python train.py --n_layer=13 --d_model=96 --n_experts=64 --experts_per_token=6 --d_expert=32 --d_shared_expert=64 --activation="swiglu" --moe_layers=[2, 3, 4, 5, 6, 7, 8, 9, 10, 11, 12] --router_score="sigmoid" --normalize_top_k=true --routed_scale=1.0 --balance_loss=0.00508 --balance_bias=false --router_bias=true --init_std_router=0.0386 --lr_router=0.00111 --n_head=2 --n_kv_head=2 --head_dim=64 --vocab_size=8192 --norm="rmsnorm" --norm_place="pre" --norm_eps=1e-05 --positions="rope" --rope_base=4520.0 --rope_fraction=1.0 --qk_norm=false --attn_scale=0.125 --tie_embeddings=false --parallel_block=false --init="normal" --init_std_qkv=0.102 --init_std_o=0.0172 --init_std_up=0.102 --init_std_down=0.0122 --optimizer="soap_variant" --lr=0.00478 --lr_mult_qkv=0.5 --beta1=0.95 --beta2=0.95 --lr_head=0.0106 --warmup_steps=200 --schedule="wsd" --decay_fraction=0.685 --decay_shape="sqrt" --final_lr_fraction=0.05 --batch_tokens=[65536, 131072, 262144] --seq_len=512 --doc_mask=true --train_tokens=475300000 --steps=3655 --dataset="wikipedia_en"
Below are experts of layer 9 (counted from 0) of a mixture-of-experts language model. Rows are named router (the router's row for the expert), gate (a neuron's input weights, with its number), up (a neuron's input weights, with its number), down (a neuron's output weights, with its number) and show model dimensions 0-95. Each number is 500 + 25 x the weight over its row's rms, rounded and kept within 0 to 999. Numbers have three digits each.
After each expert's rows: a language model's description of what the expert responds to; "comes after" lists some tokens at least twice as common just before its tokens as in all text. This comes from a sample of Wikipedia text that the model never trained on. Tokens count by the router's weight.

# expert 31
router:479490491515554455500499452482521480459467528469517549499491503515495446541507486455507423484509473516496477473467523529464473496489496490485499511510540499484502507515515461518498494499489474485523513452536536520499516477510516528492498491506473478473468477489528473519495497524472540473
gate0:514485452528521478477527502513495503494515524545485503485491523451571508475505526479511501429489507538489557480538509552464496506478533473487491509485495504464527529491526463503498459519481468514522509488505507505487466490473459539507498473515522477480503516533520526493473493490467497493
up0:510525550461468535500475512506458490525523460496515474490504498523488504537509504568493524506498436500513484495508531494495499499492520505522525503511478492529502485556503519500487527529547541493501529505522538520492511510489529476497533505489467531529509475427444497495516530482525490522
down0:541548512505496515509476527469507490524511502481498476451467471484521514512478467512511473490499479567558510464481527490494521482463510485529483522510513492470511489503490521526484468508545461471523481488483562517443497493456498533530498494503504477502462502531518495474516507458479530499
What it handles: Digits and foreign script
comes after: " | ", "1", "0", "2", ".", ": "

# expert 14
router:495497523525547486444516483466509507484442481477516526552498496512494488546490507446479444489521495539495469488451507458483477478529503513508506510453480492500463514496512480526479506475499463497514522457517513510468507464498480516523496518507513454478478515499494496494496478514527563494
gate0:517491553474522475523480536474545547485478482498485496490491508510495473462498519483513510505496515538494500505518500503487493484473494498476530424487516518556487505450517501453509467518485491484501504518483498514511503507517480547526459468525543561438525479517469509512487506518466499503
up0:449470470529531499500509453473474460500483537486516507518509517482526518513508516496510542492470483471524501472493524510474480497477499501501490530521498544514523483559469466528496553482544518492486462530539504521478466474447492491476491500488489480564472488502506501506518475536536493497
down0:548514473527500518517476518457515493486488493453506501549463526503541512524500502494560527510529509547535465509533519480529480480519490502521471476495534502528542528489518516459484512508480513483444434517518519495502471493482537483498552502516458495486520497523496495512505518482472508505
What it handles: Table and list separators
comes after: " |", "0", "\n", "3", " |  |", "1"

# expert 0
router:471474502528519487518536451477543508465482480477499489538501487494492467505525517467507464476493511492528475479413498504473480497489481523481514498476516486504480503503547465515504456481540485475501499490515570483474501489512520498546462522497508491496478465495529496493503508564472521499
gate0:488501488562504519519482515480540472491489455475575496488526473489469515506510529460493464481528536506490473507461507504469503493494498498499486567479554505485514485519503462534523479508498484503489499491551531470494527478538509476549493488528477515501494504484533505510476530533523473512
up0:501518549473494487487501526532497491499484526501464564515518564504513506484499514514509514513535482514519559513537541519518503525486501500505506472505468493523500532480518472492480543445481539512490452524495465535480538472504551518504500519482504495483541497525486537480527490480495538517
down0:525521519550527512472494497488513481523516456485490520530440502512485544484474529517499515467512484473486525473516487551489475502534560522477445518530549500511500456504512495522525496540510487496507482495524492477489513511521526462479554486484492533471523478478480522501487484496526545489
What it handles: Countries, years, end tokens
comes after: "1", "2", "–", "8", "7", "86"

# expert 32
router:491467520498507473504539499456535528493465516469488508534490521490513491564514443486505469480503489516532493500485493500432506480503530488463523517465519485517494501474531466540504479501471494490519466493492551484464467504525478511526478525496512500484513469521531513474468511530472563500
gate0:496486513483511497430533513486527457515482500470476533509512518476486488508494524514512491486475499504508476515508494462496560542484494498508486481473520553489500582472508452497531526487488478482523509485548502479481522517458496519547506515521501494534468481551525507468489478534503493494
up0:491516480510519509542508483475476481499552483526466512524535466504467470541472497535493493528479539487479484503477546532474484497521524541531498458488496494482535490475519497475547539512543503466479451506521498498535492488517520482504510470518539517465505493503495527574481512503503517504
down0:471484511521472506507488468536486536501466503480478494496468493513503507502521443485488534480464516501490529485477505469558504474537440497498521486548483515463494488509521473493455508518489467479506530461503498495469448495499499513515476504478523464491494512482513476442490453515517559487
What it handles: Number fragments in tables
comes after: ".", " | ", "2", "0", "1", "°"

# expert 1
router:468511453507499479528509487487478530463491503488517489560499498500477507511513498504502434486514520507532479474461550480496472437512515500506518515480539520476495541546500449533507487499524517455517458458491526523463489517509514522518536523503485483483497490478466533485497496527501521468
gate0:447520484454520506513512526550510498516505553462502486489523522474508525497498502471494468502489491526544485492506483530525521488505482565476508515514540536494530502490474477490481538521542483521505509493541529477500507511471488516503510511520457490489524501542475447493476496573486530491
up0:513477503511575521509489494516506544451523468537516488518517534501531500482506529505525536506519499495516456461482507462532510511495480543520490503523442513496551560502491476471503485494492483553495510509484480502486486489537531493505508545468463493471511465459488505480532505504510505501
down0:499464511494486515499477517469507469532515495486508480513539517516495480518492475482441474504492513492510546529529501459523502496453523488503515543472464492526479517425506539526532540495494476479508525533502503510487493467512492506534520488517566523479468532495501507489519447494461500529
What it handles: Table cell separators
comes after: "\n", "\n\n", "| Year", " |  | C", " km", "andidate | Votes |"

# expert 45
router:506475484550516497502528508479528525530452510507498496508457507504487509553567503475498478485464485517493447474492493517479486487488527517484544500467456480488450510493471475514512493472493488490492442447509529562485523494532466521510494524496483484484470478498492506502495496520539527483
gate0:457517520447543483497506542493467467509486540523496515461488503504469526506475546498444484520504479508508472505527503500501492504509492503518567446486508441475499492468510482485525514479484528514499496481524505457513539456495482466508484544475468495474493455499514492504486461500486516487
up0:502468505513546454487525509525491511502498486488473501503549469551446528514501485484513499529468512514489524505484474498510481503501479526512504489460518512501507496498505528499458527503521442476487522426464487545538499469523523519522508472424524513513472508511527499521480521521483501478
down0:501473506491511485517503504515555526494469500507520487469453471508473489477512480488490522554496521473505495468460503516483487501501510479503489522520474508511502530536540472489478487496515472522503492462442487575502505531503511573465458527514515466500555526504503529506536521500516488488
What it handles: Paragraph breaks and units
comes after: ".", "\n", " |", "==", "s.", ")."

# expert 5
router:460490481530532461464499499505522511476465471511518504517545518520509494554527539510475454474535487546534466463487477502490480444497497483507510470488522458454472488488491479530486486488519482502486486487480543513493514465531466513519525459505491515490480503490512521507495481536478555479
gate1:531513529455539472490528507526557533490453475517556482483521508512486513515508483491546486560532536504472477473477567522526497477480520483529468493470475486520530495485481489544516526515452514492507519522494489555493526501495481522509487483506468505479499521486494496480509488493475499489
up1:471491528469499545530550496510508479502516561477495489531519543508501540467521510491515494488501531507515538477540535547503498480545516510519547516471486494520477485469477524499510488539504533486527501528491481471488555499499521502539548496532493496516523484483456496477505542469519498490
down1:523545496547585492544452501529491481482520486491514538528524482503516494493508491495507536513507506514513482476512513478529512490508504508484508493505542492482483496467514530499506479515461515461488510526499478529494509475502472516443436493564518506560496479492536489502507498493505511454
What it handles: Years and table digits
comes after: " | ", "| ", ", ", "\n", " in ", "1"

# expert 47
router:471479468512511480469515516501503551460474497479508529506518507473511510533546518491452449504532477530521501483467542474471520493515477506496510510509548464489482484465519499516454467497496437487459470496505533502477474506504533536514530526494488467484492461478476508486497494506487550476
gate1:484489483527497496461500518503458577492493509534492505493530536482494518500519499508494503502503509539497523456510507515430508487525467520504470510526480487506511530489531473514504518487500483522481481501477499491492535452529548521493508518491448522475512486489535488517566558501487554504
up1:517503520505491529479517501530507464494503501500507531471472471508544506504476473450492506463504474449540512507505539502530494509477515511486528477480476512524477476495532486488509458478522502510500455510531517549535518523491437525487511508468497483441538532499454512459499502469493453506
down1:503542519512487535504494486484516508495461460462503519504503497515521519520509490507486516502491491542509522503497512499504493559517548573476427497488467484526474506506485499497514512485584490502503481440506473530470509502491483546500481481499492519440523511531507490515479487470499493498
What it handles: Numbers and direction words
comes after: " | ", " ", ", ", "| ", " (", " in "

# expert 7
router:526464509497528461484504466505552526506501494490526507530475499480496498490499511455497438522470485540498511488436476532496488469518464505478518533492523467450512505488513486492529495460493512497499506460497558508425513504489477501534539527499503496481486496486510497459493490524511542484
gate1:499539502481514470499519491532516511492509511472527513490461497460477519475532530496510450505499475524528519473508494525527509479518489513541492512501513481495494506471499476512531526490457524510508443466521502532500528533520461535487553529493482469461550510468536503497518489516461556456
up1:505496446514507518538486503503503522522488494496495481522494557517486512483486540510506523496494477511519511529525498469512506509502491466502484485482502488512461474492496537486490474488532469505507512510562529453493459462502485443445468457463531541544480529543478507525452490522516497510
down1:518503521518520490492495521458470482466550519497509512485502518495522495510495501474488509444485495519469501523464453463491512513454499487498495491497484514505528519498493497522549468472453466515511471505460517535515558466482529472546536535529526479434511479524503487498496503513503539527
What it handles: Line breaks and headings
comes after: ")", "\n", "\n\n", "==", ".", " ="

# expert 8
router:512456507532502461518515425485540531472460493488503507503493522514493464496525525473478471489518463517533473489460510483474484496488518535474499484501568515480482509517516467515473475459524490501479456469511521491497523490523525452531515498502495438481491504510527519480497506514516544499
gate3:528499500510515512482526465568507484504506498476489515509480532504481532505564475487525519473537496515508474482498483445478494488512497507510517469514520510444480522529492545492483534532483478516501546454487509527515536506487500473469516500477499466489536493519473502491517442457530512458
up3:500510531478500503507511471512500547504476485534470489475514455517458476498507498508507503525483492529516502457474498442502516505483536473539514473509535552478505498497522562537493507510505467566459539490456515507500516549460505502460532521469474482503520496504495499506497468495503478475
down3:500497499459434521459478509473504501506527538472442517460528551569474490528533512504502474508525496510515512509486518510515495497473476525528502512514488480516511535534515479551507497494483508560480492529518491500525521509519549445488521504493480486497520490516465530499510523527519501477
What it handles: Year and day digits
comes after: "2", "1", "–", " ", "8", " January "

# expert 11
router:442482448504504491501513482477523529503487504502484489521499520506498486567502504487514468505537467517507487471469545521499461470512518518518504495500543479515461502486515476537502470486489502489492411501516519520505517506525527522517500476505477505477509481507490510494505487518474595469
gate3:465511473529491481442451525511529482490517512515538514504483543492523536488549505493496509493519468503532507487502536432531522472507485529493505453489492509520516490483493488517493512508521510534493481494521501488521535478443507511481512467528468549471479525483444494492538505502452520491
up3:496483485487496577547514505485453490507505496487533503483491520525484466511476504518451534518474490472523487489521459501486485518494518483444541469457514488484458508518524462502498478530496486491474546527455497507530525535521494481485497524536526466495495498523487481509465466537536496503
down3:554502520510510502499513532516543528550502504500509505535484513498556491531487521524515484530522528524481472503493519424500480440457489497504532515494473536503486474509539490511511531520496508517524490481493478501548498462502464521535519492540469510530522489479527528469477526490467506502
What it handles: Inner numeric digits
comes after: " | ", " ", "| ", "; ", "–", "."

# expert 12
router:486514457508501455487513510513528536529474488518515492521491498506482515560512521508507445539525493515544492476473492507489468459515489537478500514469533488487503511503478476495490516457503483476488496475496536516468532469501503454526571456527465497473499472501510507506515500569512522505
gate0:481510477497510455503519499571486455489522491476500500488456498479552526545532550513499489511451489453452503525465511497507451471500466505516523479532511523474500529561496502538508513513491468483498490490504518511527505532492478500489522503524453466528487474495487511481514529511499504506
up0:501540498463479491514504515500523519484517530496479490485483524477459523550475514479485487513470483495545509522419470488481447484523485525479474532488525496486487464519495512501528494512486472496494496446562478494526520502490507464470479498468503536512473534542456475537505487492507485509
down0:500500505512555474513492506480512512483495478481480481492465506503488518458541495488479511449485502487483528504499531532530505502517478538461470497477519545472486505449494500503503455472498528501483529526479484518497499449583492516506449484476498472540517561467519508492523490482489514485
What it handles: Infobox field starts
comes after: "\n", "| ", ", ", "\n\n", " in ", "–"

# expert 4
router:498508481513542460472548499489529505484485495505507467560496509491476485531512522468525433513526478527520493451481492523457486485508476535501527500530501473457489509501525494492509456488547472487526473487529514526470492504528532464554516541508488498488510515490488495478502502546497537513
gate1:514529474490508507494474500492477484571503576519485527486546528496508549512519508535512490487512490527461506464460470459504490521517508507507485541499484475489512467551481483515534503495507552461466502498519501515470502486484494475537523499508519499462512514493493476455510485526478482547
up1:484480479438519489496440503521525479526476504515516495474511494496481479497527508491511434489523486512487496466511472524489460505529492518503474494501510511571504473510501492481484507503550516514512487505548510469516526515494527536488562438524488463509519509512460509492532473471485536504
down1:506453516482487488531505491478561470473506508517472532478481527514494507492533476501530536543481464517499488516492536516527476488469485484505509461440530521524548464505564511444531501503500512478489472506561502481497485542470492508484507500520532506485518512524504487529476493473505496481
What it handles: Infobox and list line breaks
comes after: " ", ", ", ")", "\n\n", " | ", " ("